From a checkpoint of a small mixture-of-experts model trained on Wikipedia: 11 layers, a sigmoid router.
Below are experts of layer 6 (counted from 0) of a mixture-of-experts language model. Rows are named router (the router's row for the expert), gate (a neuron's input weights, with its number), up (a neuron's input weights, with its number), down (a neuron's output weights, with its number) and show model dimensions 0-159. Each number is 200 + 40 x the weight over its row's rms, rounded and kept within 0 to 999.
After each expert's rows: a language model's description of what the expert responds to; "comes after" lists some tokens at least twice as common just before its tokens as in all text. This comes from a sample of Wikipedia text that the model never trained on. Tokens count by the router's weight.

# expert 10
router,200,138,236,243,233,141,172,180,226,152,217,217,210,206,224,230,196,212,201,243,127,211,169,183,229,184,225,196,275,192,161,114,224,211,192,221,154,283,197,225,208,187,170,184,231,141,134,210,151,135,221,210,174,199,223,218,133,242,208,245,236,171,256,207,285,267,206,256,143,134,147,154,150,161,225,331,211,192,219,161,203,210,221,232,100,164,203,212,179,149,186,240,146,214,223,211,173,204,226,211,192,145,208,136,212,167,188,208,156,228,170,253,175,159,199,235,192,168,212,160,221,222,168,188,149,289,167,204,298,163,243,245,160,183,173,252,174,201,188,186,153,184,228,209,206,265,267,230,232,259,258,252,200,151,237,172,259,218,116,198
gate2,174,186,175,283,231,223,203,171,264,216,205,130,149,263,240,242,211,229,177,222,155,228,224,207,250,181,226,192,230,282,207,231,132,186,121,232,122,183,166,183,228,216,199,194,200,191,227,173,185,162,222,197,131,95,214,184,113,187,124,210,244,209,238,193,239,260,282,217,165,162,178,199,139,218,139,262,167,221,233,163,213,214,186,177,167,263,225,195,197,120,215,192,147,187,206,239,178,227,201,223,274,260,217,178,124,186,177,204,174,266,176,192,237,234,190,207,207,244,300,187,232,207,224,161,238,173,225,148,191,130,231,146,258,159,206,148,131,191,164,223,131,184,198,208,227,263,154,203,220,212,233,222,187,174,258,125,173,247,234,145
up2,158,221,204,250,207,198,179,167,271,279,241,130,199,257,212,267,147,172,197,167,220,246,134,220,197,216,196,259,192,285,203,273,182,187,141,207,142,250,169,108,233,188,240,185,178,166,218,230,114,196,211,215,170,184,187,165,158,171,192,151,217,261,237,242,173,250,256,227,166,196,227,213,137,181,156,183,238,242,184,152,255,222,229,200,234,213,223,156,216,166,200,250,166,220,176,253,166,190,141,229,250,209,162,229,117,186,204,234,202,217,197,222,214,139,200,265,278,187,231,163,126,151,191,186,245,84,271,210,257,134,206,181,296,184,208,190,143,159,130,174,218,216,174,178,200,200,159,262,224,135,215,174,193,226,178,186,197,208,195,158
down2,203,133,111,162,148,207,240,242,231,226,248,181,223,252,162,254,210,186,213,179,178,229,234,155,173,285,184,203,171,163,191,152,211,234,258,229,174,178,236,166,165,171,183,194,176,201,198,227,179,117,209,146,139,224,159,130,229,176,172,236,195,262,186,146,98,261,202,190,212,217,192,113,194,221,222,218,277,185,312,218,174,145,240,204,228,254,248,201,173,210,117,239,222,202,182,227,158,148,228,258,195,239,172,213,242,232,149,163,222,197,231,209,174,164,212,248,148,188,233,181,166,138,297,210,205,267,217,216,187,230,220,220,216,174,182,209,265,197,155,274,230,184,210,278,190,155,128,198,167,127,195,246,187,257,236,160,167,197,233,153
gate3,106,196,180,249,276,180,194,226,240,191,241,152,121,215,244,154,199,194,197,208,212,160,189,181,305,176,227,147,165,143,150,272,191,140,211,148,162,252,240,144,127,236,214,294,234,189,181,231,280,192,180,187,235,161,143,192,221,137,220,145,202,266,212,266,183,209,263,218,235,287,140,223,169,207,198,138,200,180,161,157,177,225,219,182,190,193,246,227,238,146,186,251,160,192,228,195,153,152,192,283,137,219,250,214,178,198,235,198,241,215,184,160,209,174,201,195,185,204,186,201,183,167,141,197,195,159,236,187,147,190,152,177,184,208,167,233,224,252,326,273,231,155,158,245,158,187,229,227,209,177,231,210,193,167,221,163,226,138,204,158
up3,184,167,174,288,242,133,227,202,151,246,191,169,218,191,198,248,182,212,208,234,147,176,201,180,193,210,204,195,165,218,178,191,243,135,267,206,212,146,218,177,130,194,241,241,205,126,207,181,244,257,213,230,164,205,226,217,94,178,190,174,277,209,215,275,227,245,200,213,183,172,182,239,203,191,172,204,206,160,249,216,179,105,203,184,155,207,193,162,108,139,232,206,213,165,186,237,194,240,195,191,246,113,257,190,164,271,173,232,199,278,146,141,214,173,231,225,242,231,197,206,120,162,173,171,161,273,140,223,154,173,174,153,180,232,236,195,267,213,139,162,202,194,232,135,176,255,288,241,192,268,240,209,202,182,102,208,164,265,239,216
down3,132,247,190,194,179,267,225,248,215,169,220,185,203,180,84,218,194,241,173,139,208,260,154,200,214,144,154,146,229,240,251,189,153,180,191,253,229,242,237,222,171,226,182,164,170,227,142,306,202,176,149,193,233,201,82,119,196,166,258,271,224,219,210,195,253,200,206,190,188,211,205,192,167,191,163,177,185,198,219,168,235,222,242,191,224,194,168,254,223,194,134,76,269,146,179,188,161,175,209,241,232,189,203,234,209,197,209,173,163,204,203,191,223,198,259,188,161,158,178,185,229,180,277,315,285,165,179,194,223,225,234,230,256,227,191,266,252,171,160,217,248,200,172,203,224,211,209,186,209,150,135,199,133,196,203,185,259,139,138,219
What it handles: Past participles and predicate words after was, is, were, be, such as awarded, elected, considered, able, much, buried.
comes after: " was", " is", " were", " be", " are", " been"

# expert 19
router,97,225,186,194,199,123,168,229,223,190,214,270,218,240,223,239,185,200,189,247,196,217,165,205,207,190,224,228,218,202,234,105,179,164,179,190,191,259,224,189,242,224,196,135,189,149,118,161,229,164,277,184,141,250,208,172,183,226,216,249,181,183,218,245,222,262,203,238,154,185,198,191,188,158,224,211,213,234,200,239,218,174,190,208,109,123,224,252,182,248,131,245,262,186,230,168,193,187,198,225,85,187,195,192,179,171,168,216,221,240,210,218,191,169,192,154,241,210,213,224,253,292,209,123,189,232,193,162,201,214,238,296,235,160,176,176,207,231,143,184,151,148,308,194,229,277,226,165,173,217,334,222,187,157,185,149,236,170,203,168
gate0,249,127,209,162,100,163,175,193,199,223,221,200,180,200,191,225,198,154,177,231,214,221,119,151,203,219,160,241,199,253,207,239,191,204,234,203,213,216,190,174,135,239,238,252,134,238,218,256,123,148,230,255,247,226,253,152,152,238,149,182,201,175,283,206,315,256,183,256,186,167,146,184,157,175,192,249,212,173,229,130,156,194,198,202,201,200,202,140,213,186,200,191,128,254,200,154,184,228,192,182,278,234,156,191,141,172,231,180,128,191,173,264,180,222,279,217,267,242,176,205,213,164,172,215,180,244,222,253,208,181,217,189,168,206,158,186,204,222,204,222,98,173,192,247,162,211,188,252,130,224,189,160,228,254,252,175,168,139,172,309
up0,227,154,224,199,197,197,206,282,126,264,169,173,265,219,65,210,198,199,121,208,215,199,142,221,131,229,294,155,187,241,224,201,195,208,185,221,238,287,192,220,183,173,189,155,226,266,188,221,175,180,216,251,144,182,216,181,163,277,153,157,177,214,189,167,113,213,205,171,221,187,300,199,244,274,191,194,162,131,203,222,148,189,223,238,156,191,190,191,169,195,274,239,238,146,241,232,171,233,181,164,195,226,173,185,189,179,227,236,145,207,235,214,171,208,198,212,239,229,326,172,175,97,263,196,193,195,153,221,164,219,162,201,157,178,212,226,253,138,191,181,226,147,243,185,181,195,204,211,222,218,169,156,147,217,236,270,198,251,161,199
down0,190,188,179,164,233,298,247,167,224,175,179,260,113,232,173,204,193,226,165,232,202,180,235,218,202,232,220,192,203,186,207,220,246,173,147,158,223,228,227,183,173,252,181,204,272,156,209,217,206,181,209,228,172,175,178,195,164,152,218,193,132,228,144,218,202,215,254,124,212,196,257,210,212,145,179,115,188,220,174,242,200,323,227,229,158,202,162,205,182,244,290,262,168,177,232,186,201,247,197,245,122,219,205,219,223,195,214,277,207,257,180,191,147,236,164,122,157,279,259,194,212,230,250,164,158,167,251,161,182,205,240,161,272,196,169,126,206,127,258,165,194,268,139,155,194,166,210,205,81,153,166,221,166,203,163,213,220,238,242,226
gate1,178,226,220,220,176,194,247,122,214,214,196,214,209,206,173,190,205,239,186,87,163,310,271,176,219,168,235,211,194,153,270,203,218,156,213,199,189,163,213,161,145,224,98,248,196,134,171,230,182,221,261,250,237,174,205,200,129,191,188,238,240,163,176,185,296,161,189,210,239,161,198,220,124,163,159,182,171,100,201,250,174,169,119,234,214,188,189,186,188,184,213,169,210,228,240,243,150,176,284,235,181,205,124,128,115,177,201,213,186,189,167,258,198,253,166,207,143,207,213,170,170,217,185,231,196,281,246,268,246,152,212,229,272,214,223,200,234,190,201,207,213,232,200,267,170,303,144,214,251,186,179,184,192,173,162,202,177,211,191,222
up1,134,192,198,249,193,229,202,140,248,153,171,279,205,229,171,168,211,238,188,149,192,193,110,146,202,238,214,207,263,152,224,234,241,171,190,274,194,149,165,179,183,181,237,220,214,174,216,248,237,219,222,203,231,155,128,252,185,222,222,205,193,214,153,240,157,162,217,213,162,239,220,223,203,211,168,197,132,129,143,212,227,239,189,276,216,270,188,204,154,201,177,209,202,171,227,274,179,201,197,256,211,215,157,175,273,173,180,202,293,204,164,210,176,230,259,157,96,193,167,110,179,251,211,236,251,188,252,222,74,193,232,221,259,270,207,200,225,266,147,119,192,242,160,269,257,219,167,235,199,192,183,172,224,204,218,244,185,220,246,152
down1,214,148,324,190,191,259,187,231,176,178,158,234,160,220,173,177,179,269,204,241,235,174,199,246,163,217,175,183,237,231,160,121,187,238,147,194,199,185,165,181,228,193,229,253,212,190,241,243,178,252,113,155,245,183,222,179,166,145,190,157,206,171,139,169,216,163,216,285,202,222,234,242,148,101,211,205,183,276,269,193,194,206,253,238,248,225,165,179,170,234,188,189,209,198,135,229,100,207,245,204,229,229,197,239,192,239,197,172,134,176,236,189,286,201,152,226,204,212,154,131,238,230,211,212,208,106,145,185,185,157,194,234,202,287,238,206,231,213,227,129,215,190,251,284,167,154,130,228,247,174,154,250,213,201,228,212,189,156,191,153
What it handles: Quantity words and number digits before a noun or "than", such as several, some, more, two, million, much, $.
comes after: " ", "1", " of", " with", " for", " and"

# expert 25
router,154,225,215,229,216,188,124,225,242,116,167,240,226,258,217,175,160,282,212,197,91,223,140,217,198,199,230,188,238,164,221,184,221,214,168,134,217,193,253,117,222,198,196,166,201,198,240,124,202,224,229,222,131,159,220,234,125,228,193,205,180,199,177,238,206,233,166,177,219,132,197,262,217,167,210,234,181,266,231,264,287,203,176,116,155,186,227,267,184,193,175,179,220,150,207,236,222,170,202,198,177,181,222,206,212,135,162,223,231,162,200,260,228,171,185,165,187,197,188,221,207,235,240,202,271,199,227,179,258,148,195,207,240,85,166,172,165,178,210,154,157,217,339,146,212,226,284,186,182,213,238,239,186,213,277,216,203,257,251,217
gate0,177,224,193,121,200,117,240,241,144,173,201,184,196,142,132,218,195,266,199,238,166,269,188,170,225,201,264,264,248,194,187,172,134,178,156,282,225,212,202,184,155,239,177,176,241,239,140,186,177,183,229,284,170,237,203,141,206,239,271,220,226,123,231,248,215,203,194,176,126,131,174,199,155,177,181,211,219,151,251,169,163,220,139,221,135,166,214,214,201,164,209,147,212,198,206,226,137,271,214,255,197,175,218,144,205,277,235,206,134,240,177,217,172,244,186,192,157,213,192,150,191,243,222,231,159,152,215,188,288,182,310,232,132,230,163,245,222,155,240,251,167,196,202,171,181,221,185,256,180,185,270,197,201,209,236,261,271,193,236,220
up0,243,250,191,203,169,230,232,157,145,150,157,199,243,235,192,192,262,199,223,167,213,259,220,167,172,193,218,166,200,205,239,230,177,145,178,238,269,158,161,151,109,187,225,155,212,200,202,124,250,216,185,269,201,229,173,252,218,219,165,286,195,91,257,244,135,155,179,134,200,198,243,223,246,161,124,194,159,160,210,208,191,201,213,190,217,218,286,190,134,175,198,153,168,205,263,182,212,184,165,201,177,229,196,158,249,241,270,198,224,183,133,260,168,249,242,194,151,200,181,128,194,195,267,211,141,187,252,121,214,232,205,217,127,204,157,206,228,179,164,296,216,222,202,227,235,200,241,187,152,188,282,178,240,253,221,213,226,272,260,220
down0,189,223,193,185,217,152,198,163,150,267,206,213,158,192,268,249,202,176,198,162,132,258,145,244,221,204,190,286,229,187,253,159,151,198,131,191,213,141,223,192,160,204,221,195,151,149,197,289,205,226,134,256,204,183,165,201,221,144,154,188,119,141,230,241,192,217,234,246,134,226,227,196,254,234,167,201,114,185,196,211,247,168,174,129,157,182,240,204,280,182,265,171,215,195,175,210,298,159,265,164,151,124,217,193,201,272,273,175,188,216,201,236,195,218,247,148,163,172,237,189,243,194,134,192,207,224,245,323,235,239,206,198,174,219,186,198,220,168,193,184,144,231,190,241,186,229,183,192,251,161,170,311,193,160,218,175,190,202,190,208
gate1,203,221,222,88,149,200,171,226,234,152,184,134,233,154,208,184,167,227,204,180,241,193,136,237,182,132,245,206,232,211,164,171,83,147,187,211,168,218,258,204,198,157,230,245,168,221,194,169,254,226,120,243,158,175,179,175,207,248,276,259,220,169,143,172,168,182,186,202,233,137,190,212,209,224,250,204,229,214,207,262,218,215,202,202,256,196,253,171,156,220,200,212,187,243,135,161,193,180,182,186,210,167,111,219,176,196,213,229,271,254,235,193,148,207,209,235,164,222,211,196,206,176,228,164,115,163,184,138,271,217,233,184,249,179,221,117,217,166,233,243,238,155,189,174,281,133,145,190,213,209,191,220,255,171,244,254,188,259,88,275
up1,153,241,143,229,197,203,171,222,237,209,132,134,136,183,139,197,198,258,220,244,265,193,117,236,191,224,205,216,265,235,186,110,226,159,188,167,228,140,179,159,145,190,168,148,156,136,215,188,216,264,141,194,247,133,154,199,229,187,223,253,174,194,131,190,211,179,137,215,203,235,223,203,147,211,198,234,231,182,195,247,264,187,229,138,265,235,208,131,125,314,167,214,201,256,123,200,232,217,170,217,140,215,149,191,224,244,203,235,234,212,263,225,188,215,254,117,119,205,221,229,193,187,241,211,200,162,234,158,205,187,99,196,194,219,273,180,218,207,194,192,264,188,237,213,255,192,229,215,177,245,175,240,227,254,241,190,151,202,201,203
down1,194,201,214,221,167,228,239,199,233,212,148,215,194,209,189,185,243,206,141,215,293,236,173,125,192,199,190,194,178,206,274,244,186,208,149,209,183,144,102,210,186,235,186,179,190,299,162,252,253,153,253,266,161,211,184,178,154,185,190,236,197,238,177,230,205,209,158,236,220,228,97,179,289,215,206,214,143,277,150,102,294,210,227,191,193,213,211,154,125,242,188,180,154,221,133,204,214,256,249,163,256,204,121,240,234,278,198,181,124,159,251,227,175,262,178,175,220,232,165,142,236,219,186,232,160,180,181,214,141,193,215,241,184,214,189,210,190,248,301,184,262,186,197,149,225,183,190,157,149,211,214,168,218,162,248,204,210,212,208,236
What it handles: First pieces of capitalized names or years after "the", especially in sports, such as All-Star, 1992, The D-ukes, Battle.
comes after: " the", " ", " The", "The", "|", "the"

# expert 1
router,196,222,221,195,174,143,231,212,239,141,241,211,241,192,197,194,118,217,217,207,198,211,226,172,201,160,258,243,257,214,172,157,190,168,145,188,241,247,195,148,274,249,166,169,268,206,146,143,177,181,248,185,160,224,260,165,144,254,260,202,172,208,190,193,192,184,199,219,147,229,131,194,137,132,300,268,226,253,281,158,176,202,191,209,133,183,211,252,189,181,119,233,240,171,183,204,203,129,234,203,187,160,225,208,131,183,201,252,170,216,148,198,190,178,184,220,227,249,223,254,236,198,210,160,255,206,214,134,281,138,250,208,224,207,235,232,145,174,184,257,114,152,244,177,194,225,268,169,150,134,248,254,112,186,227,174,215,177,206,169
gate1,194,180,205,246,225,193,191,179,184,197,101,191,199,169,161,248,195,215,126,157,242,225,245,160,175,191,172,206,186,185,241,226,175,207,193,278,161,186,193,222,250,191,224,256,143,172,216,232,204,146,249,242,194,174,153,191,216,207,234,207,306,236,210,146,182,212,204,212,207,137,211,217,156,146,163,138,240,98,190,177,193,161,257,297,190,153,187,224,283,189,178,177,181,264,175,107,174,172,218,189,224,190,230,253,218,241,202,140,176,212,190,232,190,153,362,184,235,190,213,137,184,230,288,172,203,196,242,253,180,237,129,295,142,233,189,213,214,249,243,182,229,229,199,196,221,233,209,221,279,190,236,183,253,234,194,195,230,212,186,185
up1,224,224,158,205,263,216,224,162,245,275,172,187,121,131,148,242,236,198,233,228,194,271,266,240,225,144,188,192,156,162,201,231,200,188,195,264,230,125,194,133,141,175,230,287,228,282,130,220,210,177,186,213,176,192,217,217,186,192,235,217,184,202,220,212,189,200,217,220,205,186,164,151,188,182,214,193,165,170,258,210,195,232,134,191,187,198,206,251,200,127,304,201,227,235,183,219,295,182,287,168,165,160,224,201,135,262,244,112,134,155,163,198,166,213,199,166,178,202,270,223,240,209,219,225,196,265,187,257,244,216,185,227,193,212,236,186,183,223,306,232,197,176,161,190,155,148,161,245,182,178,164,137,117,119,194,151,194,191,185,174
down1,123,219,175,238,262,270,96,195,125,294,235,190,204,99,228,148,166,206,195,222,274,195,205,134,190,220,202,199,217,135,257,200,211,235,220,241,191,230,240,176,170,214,208,150,171,190,249,172,202,221,157,208,190,251,170,237,227,228,152,149,249,252,191,183,165,125,156,157,183,131,179,217,168,237,187,242,188,233,184,207,195,218,231,224,223,247,176,171,251,146,213,230,171,170,201,244,221,153,251,205,220,285,206,229,237,255,238,168,224,248,202,166,261,178,191,131,191,292,179,198,199,258,200,213,195,228,266,151,159,114,227,211,270,233,187,90,201,201,192,187,159,181,260,181,176,165,227,191,152,161,213,277,215,250,198,202,170,202,220,162
gate2,252,133,188,130,203,219,223,162,219,139,249,254,195,236,147,191,202,221,136,203,220,187,155,191,192,188,189,229,213,171,183,219,206,109,234,246,191,222,213,220,186,241,268,161,142,113,214,248,187,176,208,213,191,120,208,235,196,204,139,196,196,280,279,205,203,186,199,231,166,172,117,164,162,167,251,183,223,181,209,213,143,215,202,209,222,156,276,207,155,229,152,196,212,105,207,177,182,306,193,165,191,206,204,222,244,278,159,178,159,233,216,263,188,179,231,214,164,143,266,161,187,181,215,159,261,211,267,159,186,276,200,127,151,218,188,170,296,162,250,191,202,167,182,205,204,263,228,185,125,114,253,196,221,260,172,188,217,230,176,160
up2,227,214,203,183,237,253,180,184,173,221,207,141,198,196,230,134,201,103,243,199,248,208,176,206,221,159,236,175,177,181,244,219,179,230,248,192,205,133,248,250,205,170,139,276,250,269,214,252,179,166,203,214,177,255,214,267,185,149,202,272,255,190,202,116,265,163,239,226,227,183,175,212,275,266,167,228,257,227,195,211,258,199,101,147,215,202,153,192,249,151,177,140,197,198,147,173,273,160,249,239,183,166,223,215,190,183,198,205,191,179,208,217,239,308,155,159,174,210,203,259,186,208,159,192,141,230,214,277,240,209,200,121,209,204,223,195,195,165,198,223,226,128,185,215,220,220,137,255,223,189,231,315,140,204,159,199,139,156,215,161
down2,233,200,219,118,242,250,202,184,159,214,195,222,211,151,195,221,197,262,195,216,200,220,178,257,264,252,201,183,227,225,228,163,195,174,148,183,204,259,178,166,228,267,224,170,275,153,211,177,235,181,248,227,161,230,220,158,224,212,222,138,164,201,181,216,166,163,215,135,175,226,234,210,155,154,185,197,176,163,172,230,237,205,240,215,105,222,176,177,262,140,164,277,184,176,196,162,176,181,190,291,150,188,239,117,124,217,277,188,232,214,240,236,190,255,143,238,236,188,265,143,149,161,294,223,211,202,186,120,167,156,157,201,213,189,209,218,170,220,270,193,146,260,286,213,205,185,251,178,163,209,223,133,255,77,188,193,221,245,186,199
What it handles: Conjunctions and relative words opening a clause, usually after a comma, such as since, where, although, which, that, but.
comes after: ",", ".", " that", "),", " However", " but"

# expert 5
router,195,217,217,258,229,155,173,192,210,155,180,210,252,287,220,195,168,234,189,179,133,235,154,204,124,175,216,189,272,205,212,120,191,157,215,204,187,254,220,136,230,163,203,174,216,214,180,178,204,268,233,171,133,223,209,190,190,224,203,251,137,222,176,236,222,240,211,174,282,167,176,176,183,200,195,249,126,303,241,260,213,168,147,173,173,161,233,238,159,212,102,234,212,121,240,225,234,183,196,220,214,150,284,219,242,196,155,246,141,147,226,240,174,220,216,88,179,272,182,199,192,218,165,190,147,208,181,129,256,178,188,134,228,140,143,200,172,239,188,150,197,177,246,227,222,270,236,226,226,207,268,253,188,266,234,195,168,234,214,180
gate0,200,236,156,239,238,158,211,220,231,134,191,154,199,262,187,321,256,216,200,204,187,170,201,166,191,179,153,230,194,284,199,187,154,191,149,208,227,167,235,182,187,149,133,166,226,219,231,173,204,184,169,284,158,213,188,171,176,247,130,204,191,213,162,208,183,199,224,186,189,189,219,165,184,116,179,160,193,204,258,174,159,255,173,165,211,194,118,254,193,212,193,237,201,231,217,156,216,195,220,234,252,110,254,155,246,262,189,189,290,200,207,247,136,241,161,134,265,190,135,199,194,334,193,209,218,215,173,215,81,257,191,207,222,209,159,223,205,230,250,190,190,245,197,175,204,196,198,210,146,270,269,176,180,184,195,220,201,143,188,107
up0,227,163,235,196,202,235,198,171,120,187,190,266,202,178,230,174,166,184,180,205,238,226,295,189,229,199,139,208,143,229,181,249,241,197,154,177,184,193,197,210,183,251,208,164,254,186,237,293,172,222,243,201,176,218,161,170,235,185,205,216,195,171,257,204,228,253,220,231,198,204,176,199,189,271,178,208,190,176,196,151,177,178,209,205,217,184,245,232,276,181,300,193,177,234,169,237,158,206,145,190,214,274,194,241,157,198,260,153,96,192,157,114,225,236,185,264,147,227,180,227,260,174,237,188,221,206,129,182,185,110,242,252,174,238,211,192,173,146,114,274,185,139,214,299,263,190,154,174,201,150,190,141,265,231,237,203,251,180,161,285
down0,142,199,174,234,164,293,174,168,205,231,190,208,186,204,195,186,170,256,304,194,165,194,247,275,240,197,203,236,173,169,190,199,220,135,188,158,144,216,228,158,139,173,192,174,137,194,253,172,150,246,200,319,186,231,114,203,216,151,178,186,231,209,222,223,162,243,240,217,205,263,154,245,229,254,129,294,187,221,216,198,189,192,183,175,224,196,200,206,267,209,246,167,157,179,212,223,120,207,263,211,164,126,181,231,195,231,158,177,156,151,120,211,188,200,204,257,236,133,230,249,219,234,226,226,243,209,217,171,136,194,254,243,201,253,135,207,192,235,222,171,145,232,276,216,139,178,237,189,223,198,246,258,162,172,214,185,179,96,176,232
gate1,182,149,158,137,230,187,197,164,256,222,186,233,216,175,119,115,243,219,167,162,271,184,184,164,225,236,126,188,154,131,207,181,207,159,279,195,227,175,162,197,214,178,248,198,255,157,190,230,232,192,218,206,231,124,169,212,266,209,283,209,270,198,141,129,143,194,230,226,234,222,145,175,288,179,181,200,193,237,163,193,211,154,223,205,214,209,164,215,158,215,161,131,268,163,169,188,242,194,178,219,231,175,242,205,176,222,214,198,208,214,133,204,160,273,127,165,183,137,274,185,289,214,104,231,221,134,271,211,207,138,279,215,145,265,237,208,169,203,225,201,241,245,220,200,244,232,241,192,213,156,192,167,188,253,233,218,204,152,172,199
up1,212,160,236,179,179,186,146,230,185,194,211,160,202,172,244,263,217,124,192,184,174,241,219,127,170,166,193,204,172,252,161,236,160,215,183,179,211,217,251,183,167,193,194,180,177,233,172,228,167,172,164,217,179,353,187,205,172,261,224,177,209,203,252,195,204,208,122,227,187,163,238,204,199,244,212,230,194,217,206,164,202,244,163,85,261,211,224,155,235,271,214,245,148,216,220,236,258,194,166,250,210,155,185,162,251,161,201,164,156,154,269,215,244,196,281,246,208,276,214,144,165,186,246,164,175,154,213,235,152,296,213,105,245,166,202,181,228,172,151,198,198,137,181,276,202,146,147,225,239,253,165,164,306,180,185,218,189,195,197,156
down1,221,218,166,139,248,195,237,228,223,136,258,177,170,112,192,152,235,208,160,211,148,216,257,144,132,113,231,172,161,225,143,154,255,211,200,268,224,231,234,183,155,201,182,208,236,207,148,167,179,233,163,277,175,219,181,173,186,263,117,171,201,169,272,241,222,227,238,205,183,207,178,223,211,222,227,234,277,220,186,187,226,195,240,207,191,175,236,228,207,130,202,210,129,221,201,126,202,106,231,193,235,164,208,174,259,169,193,232,178,158,231,214,211,198,165,217,247,201,260,238,127,176,265,156,143,226,212,111,186,203,234,216,200,159,157,115,174,287,153,326,235,152,161,195,217,197,254,245,211,199,180,173,202,226,186,192,178,252,220,189
What it handles: First letter or word piece of a noun after the or a, especially w, as in w-rong, w-all, w-inner, St-ory, fund.
comes after: " the", " a", " \"", "|", " The", " an"